Weights of a small mixture-of-experts language model, trained from scratch on English Wikipedia: 4 picks a token.
Below are experts of layer 5 (counted from 0) of a mixture-of-experts language model. Rows are named down (a neuron's output weights, with its number) and show model dimensions 288-383. Each number is 128 + 24 x the weight over its row's rms, rounded and kept within 0 to 255. Numbers have three digits each.
Before each expert's rows: a language model's description of what the expert responds to. This comes from a sample of Wikipedia text that the model never trained on.

# expert 1
Description: The article an and word-final endings such as -s, -ers, -ations, -es, mostly mid-sentence, e.g. Brewers, examinations, Bacsinszky.
down0:111171079160196168108157114110115157096094163129157136131130176120084148133087110166121106140123140108089145146123109152132117107118128158132137153159110140121110113109103074150124143119175116155124135146118140090131142098127117117152102122118114133129117104138091158130151133131118135090
down1:135145121130130078147077122129156160116120129120144126118170104122149163157127108173142094133141137111093145120119129150117133147111139091115155127147181081110107181144137157112115124136149140140096117095125141145130102142141097143157127119166153116149168131121153136094168123195081144128

# expert 31
Description: Possessive pronouns his, her, its, their, my before nouns like education or degree, plus dashes and signs in numbers.
down0:175144154113131130129124114166146104105146157163121135150112161114117145118138078084141167116092170129119099138135137157095148147107103116191112111117144136140151156147149156064090152117108153147094171129126116115177142131093142106124102109118071109114127139143121136114151156152135136162
down1:142091098074120096158124127155126127139094166124094162104129113115111134127108174107128125098145161177122154093121135129158126126129161184121145111175142125110140084094098165109148081119140127102159137112122133129099122148117087140081143107122129101071109118083135151082135111099083106141

# expert 20
Description: Chemistry and biology word pieces like organ, ph, acid, enzym, reaction, plus function words of, was, to, by, with.
down0:095157121139085083110152118149181121123139135131132113111130126090153100101098109118155135124152094138137152145122123112085162134120113116109171182097088131109096108103144102131094132135132104145153133137132111109141168157107135150135115157130152127110124156114165154176115116086123121154
down1:155121109104116155102142143145150116147152148112119123137065084123137105110173105082148102162143137118141118130118150095106115164083114155129168135119150102110147099179117118126078128141124130142166198111114164132080109120130095143111120114090100132090129075113104118135110115132120086131

# expert 2
Description: Section-heading words and closing equals signs like History, See, List, digits inside dates, and table pipes in results tables.
down0:154092144109108175143083174149107109093125128115129125145164124129148144121111121141125131131072128151101093099139126128134084147152175137167130134147116113114091103105152113146149110144098125139173128128131140134144129143159118103127110159116103104165109152164101136109127157133120094134
down1:129140108150169113141133119178161099150136106117163094129096076133102165137131130117136147090130133108072153115155095139112146156142149110162145151128152123102159132146107157144122148150091116170165148150138111121108140115113108097148106127104098120101088117134106193095101108132161109141

# expert 55
Description: Tokens inside LaTeX math passages such as mass, functions, }$, and mid-surname pieces such as Tussaud, Hussain, Wolfson.
down0:105135107099120097161128091119104136129127075150131125165103126136095142097090167105134095110092160121127131107136143131104123170097108096151101090155100163167147125175136091115100122105122113134137161142114131131130156071134134118140122103178132146118131125135154155165121147116129106126
down1:144125134114127180075139179139138198111140160104097130127142097113077091107140149097096124124119148143118132142114180148098141116122089127098140144103139130124153148114063117164108103152177119162105135112176123110132161122138156137155142150133146152145087130154130119142089080136154147128

# expert 60
Description: The word "to" before verbs or in titles like Never Too Late, plus capital G, R, On starting names, e.g. Gobiobotia.
down0:148136099123100107124137104124127155111149104098108169134142133121134085123127141157109155128165124147125115110132113085112112176113141124130159088140131113119149147171140163120112121165117120147157132080163117170154112100103134150135084128114123151170102148128154180120145149155146123134
down1:123127130123133133139116100155130104122087107115137144151106110127125127145151165183135123118169137159109138159114156101137170149160143155102114118127153144109109166133096095102172109154089120151095149093129108092077100113122137108184151113145162131130118107128112126094121181111048103162

# expert 16
Description: Commas inside large numbers or after words, backslashes in LaTeX math, and mid-word pieces, as in 95,605, program, and $\.
down0:149101166130108100152053116140134139111111091109158127095147126105126139160115152146129109103103163121168141121130100074128065165139119154137129114132094170135176088178171163165138126163149124142127115107132136135097169118095168156133107106132104125116173126118106126118125127149148125112
down1:146148153094148131119120115148123098137148094134113143126158150141179098170156143113118172124126141135141145162120159115109118096111103160137162106099107117153134107149144128124084081168139094121089128088111113154123150157105116136120110133172152101082115132117124154107152156060142105110

# expert 33
Description: Colons after infobox field names (Number:, Time zone:) and modifiers after articles (local, various, traditional); also h-pieces in names like Mah(rez).
down0:123126124087117079127113140122146120144156133096090119112137147088115151152148143121107165091140074125128134148103150159130138118119097131116161120151117123091137124142142117110115128077128169117095125132148116170110146187108096172122141094106137145124071147148113139137120097141159122188
down1:111112114131156099136117147101110154133072117096152150130115136136117123136136090139122122125094163141167111087132147103105133099144094134125125144120166105138160118085085143126110114107138134115126153099130147124103134119122128155106138137141167131110146157107105161116146120118158170158

# expert 40
Description: Numbers and words in census demographics passages, such as racial makeup figures, plus quote marks and adverbs like not, very, just, never.
down0:136144142111118104127126136125167102122104154148110123144092093142110128135101125155083163119117150129163161087133109130154144149137096125097124119128142132075108121074158142107147129092092114115136101114171145105152118158144107155158166137157131147154092142133142126092088118122097131131
down1:095114166113122149124089118102178144142062174121108190104156120156143137120114144118135143163125105150145118114138106116117126146146133140108100135128107108092167149109117125111146142076132118126103113140103079119133115136092106088115141090112091109157121084102092137088151120127138180114